config = dict(
    d_expert=256,
    rope_theta=10000.0,
    qk_norm=False,
    lr_head=0.0103,
)
Below are experts of layer 2 (counted from 0) of a mixture-of-experts language model. Rows are named router (the router's row for the expert) and show model dimensions 0-159. Each number is 128 + 24 x the weight over its row's rms, rounded and kept within 0 to 255.
Before each expert's rows: a language model's description of what the expert responds to. This comes from a sample of Wikipedia text that the model never trained on.

# expert 4
Description: Prepositions following a noun, verb or adjective and heading a phrase, such as of, in, for, with, into.
router [119 134 147  95 139 161  90 150 170 130 122 152 128 167  98 144  65 163 136 138 152 173 164 135 124 170 148  98 117 152 108 136 134 126 154 154 126 120 139  87  90 119  92 140 131 112 150 105 131  99 103 142 114 124 142 113 122 127 127 117 124 115 153 124 133  99  74  94 111  98 140 142 115 106 122 120 105 107 131 118 157 171 139 145 138 112 117  90 112 115 141 110 119 178 139 117 117 126 115 100 160 145 113 132  80 131 151  95 156  97 165 153 146 150 122 117 138 150 155 179 100 169 151 144 181 113 133 115 137 157  90 122 158 139 118 156  91 154 111  66 136 148 106 138 129 178 131 135 145 140 135 107 152 148  91 126 104 149  97 131]

# expert 10
Description: Periods and commas ending sentences or list items, plus clause connectors such as that, which, where, but.
router [123 129 191 115  81 108 108 135 120 142 119 143 101 124 114 131 147 126 155 119 127 142 143 120 118 123 100 149 107 107  90 176 136 115 151 132 133 108 157 116 118 156 102 135 141  99 117 102 143 145 133 119 139 104 137 101 127 101 132 147 118 120 128 127 132 141 146 137 120  99 122 168 142  64 108 102 122 159 131  92 152 153 128 198 118 145  92 132 133 134 149 189  97 157 115 173 162 131 142 102 156  92 149 124 163 117 166 112 145 113 147 153 149 165 147 167 131  77 103 130 129 145 120 137 132 133 166 122 127 125 130  97 139 110 177 179 145 136 155 113 124  92 134 142 112 154 128  96 153 146 124  74  77  90 160 104  99 116 129 106]

# expert 3
Description: Inner consonant-heavy pieces of foreign names and species, e.g. Bh, Nat-w-arlal, M-ang-elen, plus coordinate slashes and apostrophes.
router [ 88 153 119 128 139 123 126 125 123 142 147  66 150 118 107 163 172 136 149 114 142 113 132 153 144 153 120 143 111 141 137 148 139 113 182 109 109 131 137 150 111 166  98 156 131 142 151  41 136 151 141 162 107 149 151 142 119 132 121 143  91  80 159 157 112 117 122 157 107 124  69 126 144 115 160  87 118 121 151 105 139 137  86 117 117 130 108 159 133 137 113 125  89 102 136 142 129 131 131 109 108 138 145 153 146 115 128 108 115 170 104 141  85 129 159 166 115 154 117 112 107 132 144 133  99 118 133  92  99  90 153 136 115 121 154 169 161 148 105 141  99  84 135 139  98 143 123  89  72 110 114 121 112  83 115 109 113  89 114 130]

# expert 6
Description: Single capital-letter pieces inside acronyms, initials and name starts, like the M in IBM or CM, the K in KG.
router [ 98 190 112 150 117 111 109 142 111 125 135 120 145 140 133 126 132 116 144 116 189 112 111 150 181 124 104 125 142 167  81 130 144 115 126 120 149 125 148 121  98 114 129 124 167 131 105  86  90 150 144 162  94 106 158 165 142 126  92 143 140 106 128 159 145 126 147 123 157 103 108  93 130 141 120 138 114 110 116  97 144 139 111 172 133 125 125 135 146 147  73 155 106 100 117 138 172 111  95 111 159 138 132 160 156 123 134 137  93 180 127 130 143 146 108 187 127 133 152 120 117 155 148 108 134 139 131  96 205 150  76 141 131 131 109 138 139 146 177 138 151 112  96 118 151 146  92  79 148 129 134 125 114 142 122  96 126 156 148 123]

# expert 12
Description: Verbs, participles and adjectives in technical or descriptive prose, such as used, moving, covered, inter, air, lower.
router [100 142 150 156  82  85 111 121 146 114 143 157 140 142 136 135 116  73 142 120 125 123 168 105 131 106 110 129 116 175 110 125 139 131 123 119 141 129 113 143 111 165 101 145 140 135 128 126 150 145 145 129 113 109 152 120 163 119 138 146  88 117 136  93 121 161  79  52 107 148  86 118  87 104 155  92 112 142 136 130  97 128  87 145 120 110  85 110 106 136 136 127 116 123 155 110 117  99 129 155 130 134 148 134 138 156 113 124 125 118  96 100 130 112 123 132 138  98 161 204  92 132 106 108 152 106 128 154 144 125 128 182 128 160 172 130 116 161 125 119 166 100 140 127 136 121 192 121  76 103 133 114 101 150  97 116 109 166 120 150]

# expert 13
Description: Pipe separators between table cells, mostly after numbers or empty cells, and semicolons in inline lists such as H; A; H.
router [139 158 168 101  88  98  82 128 121  71 141 113 151 133 137 117 138 123 128 110 125 138 128 109 160  72 136 137 120 138 121 128 147 127 106 154 121 129 137 139 117 159 135 153 148 153 123 139  57 121 142 131 152  90 148 124 161 171 120 138 142 126 154 169 110 100 137 152 124 119 165 123 162 133 116 130  95 134 206 113 152 134  64 133 107 114 106 131 135 140 136 150 112 155 147 113 150 136 160 103 167 111 112 143 130  86 165  81 134 173 142 138 136 112 193 112 132  77 114 129 104 192 141 125 129 124 115 120 148 151 139 114 137 140 151 138 122 131 140  90 112 127 126 112 147 184  98 129 114 114 109 100 147 113 120 128 126 111 137 130]

# expert 15
Description: Word-initial pieces and function words in narrative prose, like pro- in proceed, own, there, even, fact, creat-or.
router [103 128 169 143  85 166 102 135 146 162 149 126 128 111  87 167 127  82 170 109 117 144 143  94 133 158 149 105 137 134 136 144 126 111 172 145 130 121 127 104 138 144 127 155 140 174 126 131 116 145 162 124 162 155 150 135 115 162 132 133 173 112 100 129 113 121 101 104 159 127 139 149 115 107 115 120  88 139 138 108 154 128  95 125 110  80  81 106 139 159 118 110 128 124  93 109 157 127  98 123 151 171 110 106 125 152 157 129 129 135 112 151 108 155 137 153 135 102 178 120 102 104 111  94 151 103 111 109 113 134 153 143 127 123 124 158 108 145 141 141 129  96 100 103  91 113 134 124 168 143 100 145  38 108  99 149  72 105 116 133]

# expert 14
Description: Main verbs and auxiliaries right after a subject, especially is or was in article openings like "is an American author".
router [149 147 126 182  97 137 153 120 133  91 155  90 124 115 131 165  99 140 119 129 141 134 131 107 147 145  88  92 117 144 128 145 155  90 127 134 134  99 140 108 117 139  90 116  89 129 166 148 150 111 126 159 135 157 148 122 157 132 121 180 134 100 151 173 102 112 140 121 134  82 146 158 126  56 104 112 103 107 150  77  73 147 117 104 138 149 102 135 144 130 114 141 110 136 169 161 100 128 144 124 114 111 163 175  78 136 129 114 149 151 133 159 140 118 116 113  91 106  95 127 134 154  96  83 160  92 137  97 161 119 129  89 130 124 134 120 131 110 166 119 124 135  99  89 137 129 111 134 153 126 126 144 155 139 105 125 139 105 136 172]

# expert 1
Description: Capitalized word starts in infobox and list fields after a dash or colon, and name beginnings like San, Ro, Man, Saint, Gen(res).
router [112 144 108 172 103 114 151 154 123 113 149 139 107 157 146 147  97 120 146 127 105 177 161 139 125 101 125  90 155 109 130 167 104 116  81 149 115 119 142 102  91 124  62 107  97 105 110 117 116 114 129 163  77 131 150 144 161  80 102 130 117 117  94 111 131 129 137 131 128 108 114 135 135 121  90  86 110  98 154 118  92 190 119 142 145 159  93  91  82 128 115 126 106 128 149 115 131 145 139 104 111 106 154 126 127 153 138  95 144 167 122 129 102 121  81 105 133 159 149 167 108 153 164 152 139 120 140 144 167 112 122 125 148 119 121  93 137 165 145  97 144 139 107  88 149 153 147 138 107 141  88 133 120 132 118  94 118 170 108 148]

# expert 8
Description: Line breaks, table pipes, heading equals signs and list dashes that start lines in tables, lists and section headings.
router [103 145 188 158 105 113 105 213 131 135 135  96 130 156 116 132 137 127 130 137 149 110 128 114 141 146 129 111 127 136 120 107 186 123 111 127 122 107 146 110 138 128 117 135 107 134 111 124 147 131 173 121 100 158 142 119 111 159 118 155 126 141 123 149 125 116 150 154 125 125 126 102 142  97 130  66 106 141 168 120 111 143  82 155 142 125 125  88 146 106 147 145 109 205 154 103 144 126 129 116 183 162 103 156 130 169 120 109 120 147 153 122 103 153 128 177 100 170 158 134 120 165 151 132 121 116 160 111 124 130 141 155  76 128 133 115 108 125 125 138 168 126 120  78 157 121  93 100 142 163 140 110 114 101 140 130  88 155 151 125]

# expert 11
Description: Final vowel-ending pieces closing names and words, such as -ia, -a, -ago, -ale, -ton, e.g. Manitoba, claustrophobia, Tobago.
router [113 119 148  95 139 111 105 133 131 122 138  95 110 121 139 128 125  97 154 129 153 152 115 111 155 159 131 142 133 102 118 118 110 128 149 136 147 108 166  91 106 118  98 142 113 132 160  73 111 114 131 166 132 146 145 139 109 120 139 154 150 131 125 121 111 115 155 145 150 156  92 163  87 125  82 131 103 133 155 135 160 173 118 143 112  86 110 118 178 151 128  97 103 162 169 128 108  99  78 121 142 117 170 140 143  92 149 141 141 102  64 164 137 143 138 153 131 110 115 107 103 144 150  95 204 106 146 135 112 103 103 171 150 128 170 123 123  96 135 104 166 103  98 137 125 116 136 121  82 145 126  80 113 105 137 103 135 146 110 122]

# expert 9
Description: Second pieces of capitalized names and words, especially -red in Fredrikstad, Manfred, Predictions, and -ed, -or, -age elsewhere.
router [126 151 135 171 103 177 105 139 108  76 154 156 150 169 120 153 126 150 133  98 131 110 140 117 127 109 136 113 122 118 136 127 132 150 109 145 124 153 133 119 107 170 104  94 129 118 130 152  85 103 121 158  84 160 145 154  96 156  44 151  88 162  99 109 132  81 152 133 153 132 134 139 130 129 112 134 124  99 138 135 144 108 125 106 166 112 135  98 111 144  57 177 134 122 119 113 140 131 105  85  88 136 117 184 131 139 145  99  89 115 148 146 134  93 135 130  88 104 123 137 104 148 152 121 129 133 129 102 143 144 130  89 129 119 137  86  92 121 144 112 100 166 124 103 121 111 119 127 118  89 125 119 140  86 141 156 139 127 110 139]

# expert 7
Description: Suffixes completing ordinary English nouns, like -ation, -ity, -ment, plus words such as University, School, government, located, often in headings.
router [103 116 149  88 122  92 118 129 127 118 156 112  83 131 129 158 112 120 143 114 132 117 107 154 145 128  77 118 162  98 132 134 144 111 134 115 178 108 163 133 109 117 110 132 110 143 185 101 127 114 196 145 125 140 152 145 140  89 127 144 184 117 147 128 143 148  78 127 155 147 101 157  68 105 134  62  98 134 141 114  94 138 130 132 106 109 117 102 134 165 120 138 127 136 147 136 123 117 139 121 122 124 140 157 183 116 124 136 123 113 130 118 116 104 160 114 103 108 115 136 114 151 152 126 114  97 161 138 136 121 127 167 130 106 177 160 108 141 127 153 148 133 141 113  93 180 149 115  97 127 119 104 111 113 121 118  43 140 104 127]

# expert 2
Description: Articles, possessive and subject pronouns that open a noun phrase or clause, such as the, his, she, its.
router [135 144 140 121 120 164 107 148 151 174 139 146 134 151 160 123 146 121 160 102 116 118 102 119 152 143 130 104 118 106 152 137 147 134 114 139 126 109 184  82 115 179 117 156 155 152 137 119 141 156 134 129 154  96 135 114  84 130 129 164 165  85 131 113 144 121  99 162 115  92 118 158 132 112  89 102 119 135 133 116 145 145 121 122 174 128  99 117 130 195 112 145 120 175 139 145 112 131 136 102 130 102 127 130  98 110 129 122 125 101  93 159 114 144 141 211 133 102 158  79 133 120 116 112 176 115 163 128 145 133 136 129 135 119 146 117  94 141 160 120 119  94 115  87 109 115  94 106 121  78  93  98 104 117  80 124 114 106 106 128]

# expert 0
Description: Four-digit years, month names and parts of country or place names in dates and tables, such as 2015, September, United States.
router [132 149 152 108 131  88 125 136 116  96 159  86 119 177 131 127 135 108 153 109 122 148 176 143 170 116  89 150 146 130 112 107 140 129 138 148 100 160 158 118 111 150 102 145 174 156 125 136  91 133 151 151 111 142 177 132 146 165  89 139 152 126 112 139 126 104 133 122 148 124 102 125 123  83 101 104 123 182 147 119 147 148 141 154 132  97 127 143 141 132  93 133 132 159 161 188  94 149 147 143  99 123 143 136 115 110 162  96 157 146 146 134 131 119 130 121 132 148 118 112 133 113 132  66 174  99 180 128 151 125 121 150 149 135 106  99  96 170 124 145  86 120  73 143  90 120 115 105 123 156  86  93 143 132 147 109 145 121 132 112]

# expert 5
Description: Digits and numbers in scores, dates, times, statistics and coordinates, such as 11–5, March 3, 4:31, 250-seat.
router [ 81 128 139 122 130  88 131 132 139 120 140 125 163 135 125 127 141  85 142  62 165 112 163 136 146 129  87 130 144 145 113 143 133 138 126 121 109 143 114 112 113 160 124 159 143 125 125 114  95 124 137 174 170 102 140 190 152 167 112 150 164 131 127 114 134 129 137 113 115 177 105 127 112 139 100 112 125 117 142 111 148 136 122 144 105  59 140 100 159 175 117 132 100 160 151 127 153 128 154 123 162 120 128 139 177 152 116 148 133  75 121 149 131 163 136 151 127 114 125 119  93 126 109  85 158  97 133  96 169  94  95 166 127 119 165 115  81 149 104 142 130 109 117 146  88 100 173  74 138 119 111 132 140 129 138 126 125 110 122 111]